python train.py --hidden_act="swiglu" --normalize_top_k=true --routed_scale=1.5 --router_z_loss=0.001 --rope_theta=100000.0 --qk_norm=false --init_std_qkv=0.0467 --learning_rate=0.00164
Below are experts of layer 4 (counted from 0) of a mixture-of-experts language model. Rows are named router (the router's row for the expert) and show model dimensions 0-159. Each number is 500 + 50 x the weight over its row's rms, rounded and kept within 0 to 999. Numbers have three digits each.
After each expert's rows: "mostly gets" lists some tokens that are sent to it at least half of the time. This comes from a sample of Wikipedia text that the model never trained on.

# expert 24
router:457532426502547461475475517533516499426453508444547543466523419486450597521447543505577497556543525454453548508545444466570602587433521431494471425517607533532373430403476588562488489570459481514459528562518449496441509549503538466524479554441503541524473427444438393442504518610485459496507459523471519460544530404510455594493572507449588497599506432491533492555590551569488459516496449484459599518516471494526506483530443459493571445499402470417533498550488436566453490556535472
mostly gets: " have been", " within the", " may be", " during the", " they were", " by the"

# expert 45
router:517545450559482466494471484572523484486438548482527461466496499426417543509518562551545544469475539381428548544516502484594539504513449483433534471562568522552469518398432507585524574531447471557470507576598445458498508497559520522543420576470538579521449394453420465484548465614516469538426513509453582518517548439476462561507607575502602425563559486549510479546551537570430522560465466543504576520487461491523460418489434444497543492508381496431521491558493449495461509575560455
mostly gets: "- Location", "- District", " This", "Personal details", "- Area", "- Family"

# expert 65
router:451556487514481454485453527532509493463499515482542468464572431464444542547477519524550560469525507448427562571558450530479608541407483431409529435529587489559462410492452560542450548485411429581419519576508492554458517520526527486555517580431559534552450474428458481479518543455496524434464516551418513468545460437549469599470539462458559491548579475546552557524560546557307492520412448479457541509550454483542461495522453466471562448492427451438541489541519434558501558565552494
mostly gets: " of K", " Y", " W", " in T", " of L", " K"

# expert 4
router:453544473568504462474505453576525416425510545413527511455464476403479537470441562520531506504534508425435528509475513476559600497438544448497447467579558536573455463399476515561493499541427519580440549520539455407452533437532513480520418529423502541539495413477409495490518498664496466500478552500463523468511525434493452594596611461475610465560540504526474435525506531560431495514446495551494621478539551462516511473565454462463552506524393403487490511557523458514478478566543497
mostly gets: " writ", " transl", " own", " editor", " liber", " author"

# expert 40
router:491504460497497470468476477568437450505471545486550490474526447457368510530478598521563485542500464475488475480510452511506542537487434487428479438562619571540375456502458610555493513503449459496496534444564406414466469489529493473466456545473496511579493382487379469506506468616497475475462462517494567433515524408501479585542587497499600546529553442587490460504614495551436499547467437549463523515534461535522506507486461472475513392447359447475518442544535459569428505516507458
mostly gets: " votes", " yards", " round)", " can", " % | ±% |", " metres"

# expert 25
router:486489487573522407463472534504500437474419593435524507503523442463403534537458640449584512431505473502459543583524517516504521516492450429422563443567547472558446489458429500556442511489402477546457558522526490426500548542582568439499450557422532482548506450503465488436498492562439525465488513574488566417532516442539494571522610496477591449580509459518538461508564525558348485499404425531489511449498526470603445523533452491519511427480449443439552497538520464534450544515530433
mostly gets: " Bol", " Spr", "ski", "ń", " Bridge", "ki"

# expert 47
router:439536440597497458520477550540507465504487585433525509486519473451411526525443546549587515461581456482459533510421466483548531558486502458460542475606556544562466428438499571580486563483442498564415526528552435449483495557494550435501430558499540539501447419469438508498563485634459528421501529557402513484539531440493489492504588528466571441524583464498566511524559578591450504547419395520460582459521489470545494556505467505467543456452466489409509437577490432561481546558575444
mostly gets: " University of", " Best", " Assistant", " League", "- Education:", " at the University of"

# expert 46
router:402493474481511434486475504561531464457442596402526462498510437454438474518457571540556612462514501465402564519537495474536637554466461448439496506555542556519407464445429522607505539526411474525497505543553467466487543491538527460484490582504545540572444489502480467506549518547475547489495449563460546484481535419497479558503599565459604422542559494534551483510621466542350444580438453517497527458547483564543471516514498484484546471475440476435556461580566496516437487563558453
mostly gets: " Le", " Lu", " du", " La", " De", " Du"

# expert 73
router:458516406540491399468451478542487485471495519482533529456449462464462591472491528558550556490518558442443485552515487454508573525434468439494473475519533553554429463437518517531524568522386462509435562543579455517464489476499563448517514522455512534544496439510384432480549495604479506581503476478469543485529585341522473521533607585503565424591565470504522501566554522574448513556500444533497561522493469508570481551543441516511584501449352478455525468633517431545462517493508433
mostly gets: " res", " circ", " indic", " equ", " stat", " regul"

# expert 63
router:457517474539508422420410530514533405496450583448571514411552447457416536526479546487598551475575500445497532513523514464556550531471457495436498502551629565577445419415478547576474510543451506568411585501518431489474529499506583463466471579440519535523417468417443414435493503554490527457494527589448524461561514422547463526492563548448578452533554489478599491521585526536495492529469453479469500465536450478504498480509481476452542398537422481476522422557548419535455510582505436
mostly gets: " was a", " an", "ed a", " a", " became a", "ing a"

# expert 56
router:454538484512504451468473491474567472452459513522496457456503503393400573500463569475571584460479503476464489480540459508505526546510462419412529472570532498596514461533401554622519535510360444566407555535562504455491483481532508448472445562497513549554515379435460418529514539550503555472509495553523527451559517473477473556519571517428581442584515472556482479547579559580396498495453390530463542434529484498558481450485426454453493461420451453504549411535483451564499534574536480
mostly gets: "RA", "SA", "AR", "TA", "US", "OR"

# expert 38
router:520530467529522457476472487596546514484438510476561547421511478500458546455482581481596545451519517417475508557498524495585595573453511474470474522567518502494514508493413599594539505474408451449499576561582446487449478520537472499527502552432496550541472503457413469508550513588435507483525537536443588489534551423544488552513609595499654466613581481494548476510544518628359516520522473528482548499513487475540460497569536498493510485459377492416524477538498481543423507539508493
mostly gets: "′", " cons", " o", "/km^{", " ox", " mis"

# expert 68
router:482536505465532435541529501568540494435479546511572525493507441503445509489475497515622578555539440428461571485425543526584582566517524477487471506536594502510452414474379580546514583508445466542479537528592454427481512516580498481501474535439523590532455464406445461517528479557480506435505562536462508397535539360465521547500588537440616522540566484529506486538579488578385506558460494567496619436555491528546462434517468465500511482512423537441496477563526493506480494563519494
mostly gets: " under", " (age ", " accept", " reveal", " ask", " ad"

# expert 5
router:450555483493481417476476487542495507475416540451557475491482444459451526492482532560542527442537531398424520521446483465569620583467482486476500495487550522525474464520452528505491554522398434552511563556613455462506554528548560487522519569455488506541425446486461453520545514546491526490447497526466571496497555407546496647471592546465607438547533464537506482524548480548277436549438457524499577522470426513570480485502503464482497475502417486418520562598549500516428506534502465
mostly gets: " Al", " San", " al", " ex", " El", " Sur"

# expert 17
router:480571431490497441528476477616562523459440582479576498414488431460440535477447519503612564461547540492464544533505457529554636572412462496490482449519624531526458422481452562525469511528464429520474556557496489494397491551516519425517482544462540572550494491445445441467532526598516553481471542549419544478505471424513384552500540543415541477576545408566529470541575518525486485546474435550500575480535463493544427499521507418475513438460451486412560492521541463564454512566554484
mostly gets: " such as", " if", " like", " including", ", including", " include"

# expert 11
router:461508464570495440468479564524576454493455580493545497501519490408459546486444535488514557492502518414433577499500445504481548572458469463430538416550520570579486486401484540605490538497399489567415508516519487398471513533474551476473457573508517598555447366475446513453485518516467529496517497502496564438485497445478482554507612469505599442548525472534555499493547519523313554480418395519456527488479500524603449452533477462520568466475454451439587479533536476502432522504560469
mostly gets: " McC", " Alb", " Richard", " Mor", " Wat", " Anton"

# expert 9
router:449515475534472477508486500595505461488478634424552487493508484445430488504458524539533538506558404426501586492448507476540539520466503430405514494570586493536477453444486594569479537531420503564425543478561379452422510531494547498490498522477512547516431434473428491497567534569513503444462514546369583455515509371472483549547604515443592463548545497508559519519570566559408508622422424524501503510535490493505527511518489481486550437485404519417492503578508482562454500498556484
mostly gets: "| —", " Sub", " vice", " went on", "- First", " second"

# expert 18
router:467486511537479469495462554537509457452414555425534491515493422470408539530482517561550590510598534472419533553532459483542548575518470458423530463553496559546456428471434530560524569527396470597440502529553483386412508554530487469493436574475487588505516413491486417487513504558502509474500551556507562473550498472512476562489584511428613450493577497541518483552519524497364462528454451515544558418487541539525493469441444479430607415488513439423539476518501470508438510589555415
mostly gets: " Dan", " Alex", " C.", " Alexander", " Daniel", " Gar"

# expert 28
router:458540433515487421436498481572497394463432534438593431436474466485478555480430563511537565470495542445452518533564466472529555499437465443423511428584554533613428462507473589531473529479372521471464514554550469514499560475506511448488493544480507553535473451418441501476467479509476538533455476503496505501475546436491407604523578562445573432614517468533514496576581504569346500534489522527473538431477535495500482523462461412483455425473436463444543494558514462597471530558573464
mostly gets: " \"", " ox", " pol", " | D | L", " (Un", " dang"

# expert 1
router:460581466536490490440459519578557440493505611414533496432507431485407567520469525526537585480541508471424564562528477469546556562500486452448471433581514535544436464443525553556486522536408440512460554478580484399491483442555502449498465507491537488529413446439393486441491494528475521497535504525452527511539464444545451532491565587466596453568611441528571445508568531561456528516486391525508609486482436507552496504491489421463481478505474425425568438538491381528419465539510460
mostly gets: "o,", "ia,", "a,", "i,", "en,", "an,"

# expert 42
router:471454491542491404503495512557523482517454521476590515442534451480443541529417572507542565482530497468439551545534473441527603616486483493431504435500538561566446440478461608562572581515383469493455508523572489488420543565496521503502454555491544533535484417471465503431519495521467468468498481544495564429533536425492500549463572494468580450516570486539546502550557505574318510547446400542533539463468491528555426467499493462472577462459466494432542514546504398523397482599515455
mostly gets: "| S", " \"S", ", S", "; S", " | S", "- S"

# expert 13
router:428494476550520438505488444564541489481447545502555563456570485482410528548484594506626547486494498416457568582459499483550599552482484474445504464573506517497492455502383520564519560478410473545470541535576424472432470537520537500470501566449549567524487430440471465454544529525468513486558545592475562470520488458563506546480583507418643453582544451505522505534582531596363500535495420499460548496527465490587444494507501438481562462460412501466543508508502421551462563566485498
mostly gets: " Tur", " Hel", " Hy", " Ur", " Es", " Max"

# expert 69
router:503494469501502449468485549524480427512370498493544460506492481474425588521484581523550559520510522427408502533524464502526530577479508486415523497524529505532433456496438500530511534511259510507495530584562475408501457537537536467457367532471454471524460405458446490510527512583525530503482533468508611448551547467503491564516598518461631512571509474547527478486586492595383475522472427554474580478500514482541487465530490470485553443495429434461479471562559478523479471554490454
mostly gets: "- Genus:", "- Synonyms", "147", "- Authority:", "139", "' (pen."

# expert 64
router:511527467546473501457487464536542468509487541435557510466518508382409515471432613559631483457482501477460540556493492484493597550507445447444546479548583487605494482426499562527516583496362477552481485534547477477480505464525545508447490617518530578512487433420454468480573520587492493510485496524407560505449561424566516574493605555492625432551523457575511503538512556531394499549444442525477554480498482495532445502494456462475464426463386525482510470529463519533460536601535475
mostly gets: " | Title |", "- Produc", "- Genres", "ufact", "- W", "- Genre"

# expert 7
router:492497462512498453458455489530541457494461670473550502440490496428419523530505592461576611492513470510427551595544510499488533600481507431447488511583574497581415444486459556581495558474408424536443527532505495476441572479535515408538503543462544492521520465486447476472493481536469547498536501586470562476505487420512495603516611552488607466567528460452527482555576493512332503561487468480456541495501545498609441498505451480472488434523455460476523453530544489572472467513546431
mostly gets: " Comp", " Hend", " rep", " dep", " Pur", " Fred"

# expert 31
router:440512516536451469475476481552526499500458545514547489411472453442405545538444628552599605437530494507400513538534487446491567556465512504486455521484603515582479425468395534561515555466426482520441522555525419426430527464493523450485437549477506484524517449439464475512505522604499464462496535524477593465526524424529522564511587519483599428534521428556468508516477506573389473547463433490554590496561507500505445492577430469416538397467427416457493472518572496515446495550552478
mostly gets: " wrote", " Me", " said", " Do", " Yes", " Pe"

# expert 35
router:442547428594526507477446442570570439436452546478583492483492467475449551505465542536547558442581546418439569544536466456516573546482447466420509462559560544561500461438482531568473566489471440599419553534526401434443497487534540441521435579458569511510436455488447456463530468600499573526460526557467513493496513447516441608539591521430554421569519457488539491543522620565460474553485399527449544482473500498471481540498443521504568477519393474460485436560535445542476495557511456
mostly gets: " local", " political", " great", " new", " British", " modern"

# expert 62
router:419544434471482409475409493619506397467488579410541522394545484477437576488440552461601570463496488442453590531550489549531534560445495452443511477553552514559455488417448546546454548490414463466488574531552459490443541471570504441482460542452585548504531482460412473444538461530438498562519471563474507491544497402547478564511588568461598520544529438514550438486533473584367480540459494536507565492511511523508482538527494506485486425508412469444539507522537452593462496529488500
mostly gets: " (t", " a p", "\" (f", " ret", " \"t", " a f"

# expert 3
router:459568442521552474449454457563531403430388524452489499413499480430482576511404565522606577476578540435456554518582501514562559576445465455410534459562520474514444500427431530549482563546458449496530545561583423406492535512535518452521480549476555538553507438490451489479500522626456491493501487547491502485495500451547450557528576566412576439563550442487546519507560538542440473527507493535461549463480532483459424558492435504508499411461430414422516501575537470571442529544541494
mostly gets: " glass", " blue", " green", "- Website:", " stone", "rogen"

# expert 0
router:497527414512494486496442457542579485479474478475546483411500487442399563534521556534557557468483458481478515532539451450537496572483410446421520447565564569562442456470428631617560574500459404485472500477553386420472479479509526450513494560470568573584474398411452478534492477607529534478472520523514533450551526447470436573500588506469581480543540412546490471514577546544451509581446430565518515528558464503511484514513435501490523416473434466488497404564481430478501500507504461
mostly gets: " police", " Police", "|  | Independent", "|  | Labour", "- • Summer (DST):", " Supreme Court"

# expert 70
router:518554479506492446468505478597535469504450569418575474432493457464373530566452540452564548466526507493434557545476436449556562645489471435458529424529573546540444487460479540500523528460438455506420543520541447445432542516552609441492440546439552592538447473424450422491502513524430553490500551480446587450489574416519485546504563540471561497544544426563538454555513541523459497533472417545502602476488492514555501485500518429488526465471486427430507495521548416562457570530600461
mostly gets: ", and", "s and", " and", ") and", ", but", " but"

# expert 32
router:420536422533483479505438456570547423523429542415521483406580506414448555529471607521541545525550491424467484523504472516571519552491524461430499468549590497588443466498483585596504514529473515515449518519593398456471499476575538479507428490409501544574509406402390487530543512617524481440463486522475506437564517447538468533530594522490591500544565444505507504503536503589444495594475446557479552480521505524514520531494445484471520405465430451461494509598491482594469496547532454
mostly gets: " festival", " largest", " Institute", " in the city", " political", " Film Festival"

# expert 34
router:536542394513540481464476527531559477439456515434588467450503514431463585518453532513568545486528499476454531438519444511471554557461426431474467471546533528557515445397493535574501463536395479522469486522575494485443478503534548498534474637483480584506501412491420407469492497564453451477441503485481569474549482431548449571577611534471604487512571447508507533505557565508346482548439437503476601483489483533576453491494459448494536422506448421482492473586520465486439500569570430
mostly gets: " \"p", "- Phylum", " Ap", " in the family", " prote", "oute "

# expert 14
router:425482480550475441439466494536466442525427600475554478464547445509402525555445555460563576464521464404399524496550526493540530523497435505464520465518577517608463422461476507536470528475418490512473524552561464438453512500538521521494418575482485581488527445455477510424518494646477480474435499434500540470511522458550451549505580565466587437549512458499520467513549576603471516587505475533514610380494484503520508477573443495444530445464462506457470474585513431563420514570590418
mostly gets: ") =", " =", "- Species", " known as", "ickname", " name"

# expert 75
router:479473431525488430418481570481506438425460608461587491457553525472420547509390480466530553502537458436414553517478474437511544501503496459432535447575519488558458454502455555555471542536393469531484587533535488412443593563477576435504416498488542575516503366519453490443510499564479503523486500547512607441539534434489463561499587527495561452492532443569549443494507490589443501507466432545481562460549514439502493449571472492515587427464434498390513467530531448550461496562545431
mostly gets: "\" (f", "| Gold", "oscow", "iform", "i |", "weight"

# expert 33
router:446567470501473465474450475517538498434448569403577530432538464449383537545484543530555516470535534358422563549449506507540531556436513494418557473530530549484487434491445565545462517502331458533469603528562417455493489510560530474513485603504458546483439458444432474477565527545464485497479518505455574530521457441541465528510581524488600511571480473484568444515525485505367497541406467491471598524501429467508480501536461420420541454510485427428487503544503454562475500555561491
mostly gets: " Rad", "adi", " Ali", "Ad", " Abd", "hammad"

# expert 37
router:469575499538503454488453497573535474514437553509578479456521463477454539484414534501564551524528495452460555515504554483530538526453457469435528487533577548495470419476476567548511576505464406504490574529548431438448517546496549452481456559465508573615438498455363497479545520566481547446492479522476544413472520415525424585510582537493595521551561471565563479476537491540469515556402468528523559436500513520652487429467547386485544448420384446459580498530561478508442471526491451
mostly gets: " to be", "ically", " still", " been", " has", " being"

# expert 74
router:511518424552535500462426515565537458483450583433519438450493453424408559477440600545541552494591517466479512478475522501542564523472431452440519464549584580515479504411481576576470502553450454544476542556540480372497566480514469452548471560471466539543521382474426508513535513602461503474438522492497540512499472469588413574596596558446580412522517469480546452482571505571435493516491446542532563479524515476507482490493429464489455499533478416461520415577514480552421533558578437
mostly gets: "ione", "iment", "rome", "mont", "bon", "que"

# expert 22
router:500572479528518454414472496609480380474507599458516473428448451507456516556496507456581515523584537507479562546574475508600575555474502456465507481589546516548439467446464540541456567541412421553441597530518478453461529494574473451492525526498555517559514413481364460475526517549478522493491538569489507503587520412531458600571602493487577495479575508521557494528546501538402501523461467540506566428562504474526485481563457512486516440463447515411523470500522393555405473572465504
mostly gets: " assist", " instead", "-m", " wrote", " think", "stitu"

# expert 48
router:488548478510508460479465509521529507473485495463545447423519407455472559510454554522569584458597475421453530565531441489522586519472510468475514439572613528548450430499482581570458495507375434545460607551560480525513474504510539506517542557443520523554442404462437475487519533484452521459461512520409527450465498432553454587491549576453561460582574455553529529564515573574356493562491475505510578510462460456532449463505471438480544466474388470390548458533505487586507523582504482
mostly gets: ", I", "| S", "- M", "- I", ", N", " (M"

# expert 2
router:455512504508516484442487549499556472435450517471486442435493500446403575528401518498527522482513488400462500565544461508534538494508495413476524468530551493602432448522445509589538499518331448533480512601551465475521488533531525432540436568484511538538481381431458436422536523551512556498485490515496522437548521463482447538519573535442560484543540460535548467517586555658406501480502419523472595482537488522598464507511423485504523450491393413451503430547476465551495561556533438
mostly gets: "°E", " McC", " in)", "-C", "°W", "a C"

# expert 52
router:496518516524513456483476559565519429459427620457517455474544495470430541552448518482550522445517529399406565545507474523588519530521500515419559445562511521573415458486444499598458566508404470526447571516523474369464551513525504442560446569469560560548519378506473471407485546554504522501538508511485579523546498477524458607510591473478583502527494501491527403466545545602370509500438468542458547495495538441579466463507510446473552450531482436455543498521514462509406562555539465
mostly gets: "ampton", "xford", " Hart", "urst", "bury", "sex"

# expert 8
router:471540453528546430500474487533476415473428509450538515455549436525436588495471569541570583458521531451453542535510456494511550563451430430430499474532533548592489490465490531524519542455394513465458566531543435524465483486563560426441496580437577536539474469427423428458571482523452520525451523510421529515542569386549442578511560577515570474559565395553569468544553523570380489536471461528518552472470476511508522520513458491468496443500388448410535451558504428529483565547536417
mostly gets: " g", " r", " st", " c", " b", " mod"

# expert 23
router:455514467589476485492511549515462492502465545452539490521479394489386582485410521563558563508547511457451522528466524511520539527522496462457486431557498574648471493409483508592510535535357480544404493483560476475471509497542538458480468562468554567566453414494415469479525451517509486494490529534464537487563523426483458559502613516412570459539607451592530479534543519553372452500408400527518528468549485545545481477507458440426515487488494496406559444583528481499456545510552475
mostly gets: " compl", " Mont", " cour", " Roman", " Gonz", " Arg"

# expert 72
router:485580435557454472491447458546526482518434535469558476399573476468415521481477540518561588419512498474450507558555505526568524525474452483461504459536592544561458480461452599596522553540484453499526555510565472398409434494544517493488475532466532520537524454433336523476524493620509511476463488557508524453487573442482404526504582496485547519535541430612504480505566520553458506516451456571484550481510475494550453492447480380470512401417415445443528525544514449604450501540529453
mostly gets: " children", " areas", ", which", ", there", " activities", " efforts"

# expert 16
router:485565460533466486436470494592578420483513540459616484392477477453479519525465553483552498445512485484492528539520501497531576553390475455466517453542560526547475496401467560618496542520390397540461528541592478511447508512516548479523494550459546548515505469432416502544496514533444494507503488524492555490550535400531458553540587513482582513567546489567563503487503496541347560539383423528477601427548507500564484503540483419465544465473391512465534439531548441540439476571508527
mostly gets: " comm", " ref", " disp", " Prov", " expl", " fl"

# expert 49
router:470475468539538463487493551591524473422501523485513516495513452523437592533477540528551536458530518396414531500554530437539600514449495465491484462535580570552436428479431526541511563494343459552476523502585499448420503474555554467524460583442534520530449415447472456441497459608453523499469557504499586451520573380539448547542575534476559483575540457518504525523564533595435551570456419503479584509537496526585477533536443490447510454472405513451487430571518454521456445558530460
mostly gets: "==S", "==A", "==R", "==T", "- Succeeded by:", "===R"

# expert 19
router:502500494564491455456476513525485496495445571462574459445582526487419558517439567540566505442538486474430498570565489527545511512512448495428545437532564566541427517483456557593555576572462481516456595509566434411460497525557532460468448574479532504535525416477427532498510521622497484435495502537504556467543559451523480473534584486509594457545579459577502451492598493618378496512444451540489567474498476488586443481440462431471498463431468455458555520526546456585410543532579441
mostly gets: "iers", "ops", "ales", " Asia", "ians", "ins"

# expert 59
router:454548457546523457468473462551558479482440531471641494447467450470413554541465521492601590452544465437450516569557500468563554557427495480442558461511557560523448462430456543584487549522468475560465579528542459434424513532481598426475453589477547543529452470436413478471506547585502533516488499539492535483506548437504449592499567485417553478619561474536542512529524522562507521518501418561479553438465438483543474477455493416494598487442417500414571490535544464535445540591529484
mostly gets: " their", " these", " its", " this", " his", " of his"

# expert 15
router:502542490512465410518503513563469465488409578483523505427469429511475549531481576504592567511526501421448509604565515485515558562406509483424494457537562505523486456454501590604532539489385493491475539514576459469437478468538502456501446519492515517509464442450385423463512497604534480489531578508515549457527575395473504553512593558422640493553576416525478512581494503560402463529491503542489500455487478498588504463526509445475532481465382480447550457581547465504412506566489499
mostly gets: " Im", " was born", "°", " was born in", " hum", " poss"

# expert 77
router:414520519581515476529497556554538471498419643424496516459507458449428504525415576555577569481506518470469584561510517510512505536435477458421508466546558567573446462467436498548467570529424486567475542511557437383502536518559512433472446585490575530531528398494495515422525540612481511455490527558512562428503511453514460556513599500468599451531553463540501500515537517505386476513464408518477516404532500526588416474508482433479529415492477457450575486519529506509440541572503441
mostly gets: " Brown", " Jackson", " James", "onald", " Lewis", " Thompson"

# expert 55
router:524534486502500478457444507555535488481472547518497522470555481481437501517417523468632554487562468477400557530537481477502611558412446472425525446579656487510475466447428555485489527520466420533449552555530413473410490540542514462531417542445519545526472501477422459453498460613453548474514516530505522433559485417528395600517556584449565456536549423525558495527532560516495472533416477499500552474549499526509397463544485469441538436523444427437503476526550404526425461570525479
mostly gets: " about", " between", " using", " used", " due to", "ing for"

# expert 29
router:435469528521465461482458555531544458448426616434498514485551485475421505507402510521521578502547483405449537522526505505596532558452447472426545440522479516522437444498448557625485526543380465565484561517505485350466535509533526480516441577512513570543507407487467489489548557601499572450512469539503560429528488476466454579482598538515611448507542475545539447480527507557405498528454366543476546425473487481579471433525492482500539493498490461477585469542532461513431517554568470
mostly gets: "awa", "ić", "aki", "ya", "ko", "aro"

# expert 12
router:508501484541503476489459524501510481499447532432560498478541402476410538470461624480590579466524489492483560484519509492544584570406482463455550492556518517519489463457446535529415503557333466495474539512527452478447542541584525469475482581503490523553494479412455462521517444546454522476465521559421557456518508425513466511517571500443645494536557439592585504518559570590348482584441418488516566503552513482479518466484493509484554369451464503427536485556495457560504476526548495
mostly gets: " l", " cho", "°", " n", " z", " Vol"

# expert 27
router:468522500474498436489451534531560464523431555446574501507507458463427552510498566512548592510513519483394575539476472522508570568460502449445467509549535521521412462472375544552539612507366471568474531538603515476434468533484544486455499514487554555549490391484493447501509493495490531487536520570443593444519511411543520584478593528441624434525565509513545527554570542515306480538482457499480530519498501507574483504452502511465551448464425542421539501535510484578461507539517444
mostly gets: " Cor", " Tor", " Lab", "^{(", " Ap", " Ob"

# expert 39
router:494495471521486483522468510579535520495487562489572479466483446472425516536431540548638513463535449450494529612521498498507530556468444440432565447566586532546438482412481527571535524476410470554425555509524430490424497519515537466500409555475530585499456483460485462467512514611460533509433537476400578492531585431554493535423564538446580442549578411571564482537544533595483492552510416501539580429499438520509506464549479478442516465473459442435526494525477432522391540539582460
mostly gets: " having", " Your", " place | ", " Award for", " List of", " state of"

# expert 51
router:400551443503536450454444478593509445414449547391513485460491486528448554519483492538523542529546533412460540529515440477551544618466488463414478447591527529576466491455469600567521564557427513551506530546554472411497496446545519461517433524377490523513512376432430523484466482619467483464470519509502531470564476454497412550563576516445600503530522430544516476490552500515427500527483449598467580442517491486512506485515476478478467421485462410420481533568501415556439520522546447
mostly gets: " father", " husband", " wife", " producer", " singer", " brother"

# expert 78
router:446548454513482471510460477582526467448474575516573461484508477448430591522447556516584574469512469472446504524530455430555545585483531480474483444611541516582515464456438553523496499526418501545422524480555462474407562473555544488523419563461546556498474424445418448470499435589484480425502522496494505473569537417476415557573596524445598453619553482517531518556512513554436485537446481593561582450486531518511412493522463432442492460471417475458532497553528447521378451520523473
mostly gets: " caus", " accept", " indic", " regard", " discuss", " regul"

# expert 10
router:522541477552514498488464491547540496498463566504546482433565487528453539505412549506579543504572440480454569512461502468517593514494479439411479424552611509553434425438391560530474541522456482583448579525544397425433516537580532472545450543457514551552465457519438432443520445575453511492510502542443546407566500342533476567498581541500565502480540442507563416515518506521440406566452461531504562476502477514569438432527506483463526446521429469447487479506530459483406484554524410
mostly gets: " up", " down", "On", " At", " moved", " off"

# expert 57
router:445520488564452481467490497499596466481472602463541550403507514424421533512451554566541528476498453426484596544518503483500515521437530437462496482532599526563439402469426521619529545521438425573463501525550374438456495504520551501501442544496526541494566404485496508495559535580510488548438532534459567434480507450537510567541588530478605427548524441525532461472485479549376487563496383494459545483525480497550487476538482467472525408525434443433508505543473479605465504540550399
mostly gets: " Day", " Old", ", The", " East", " Book", " Game"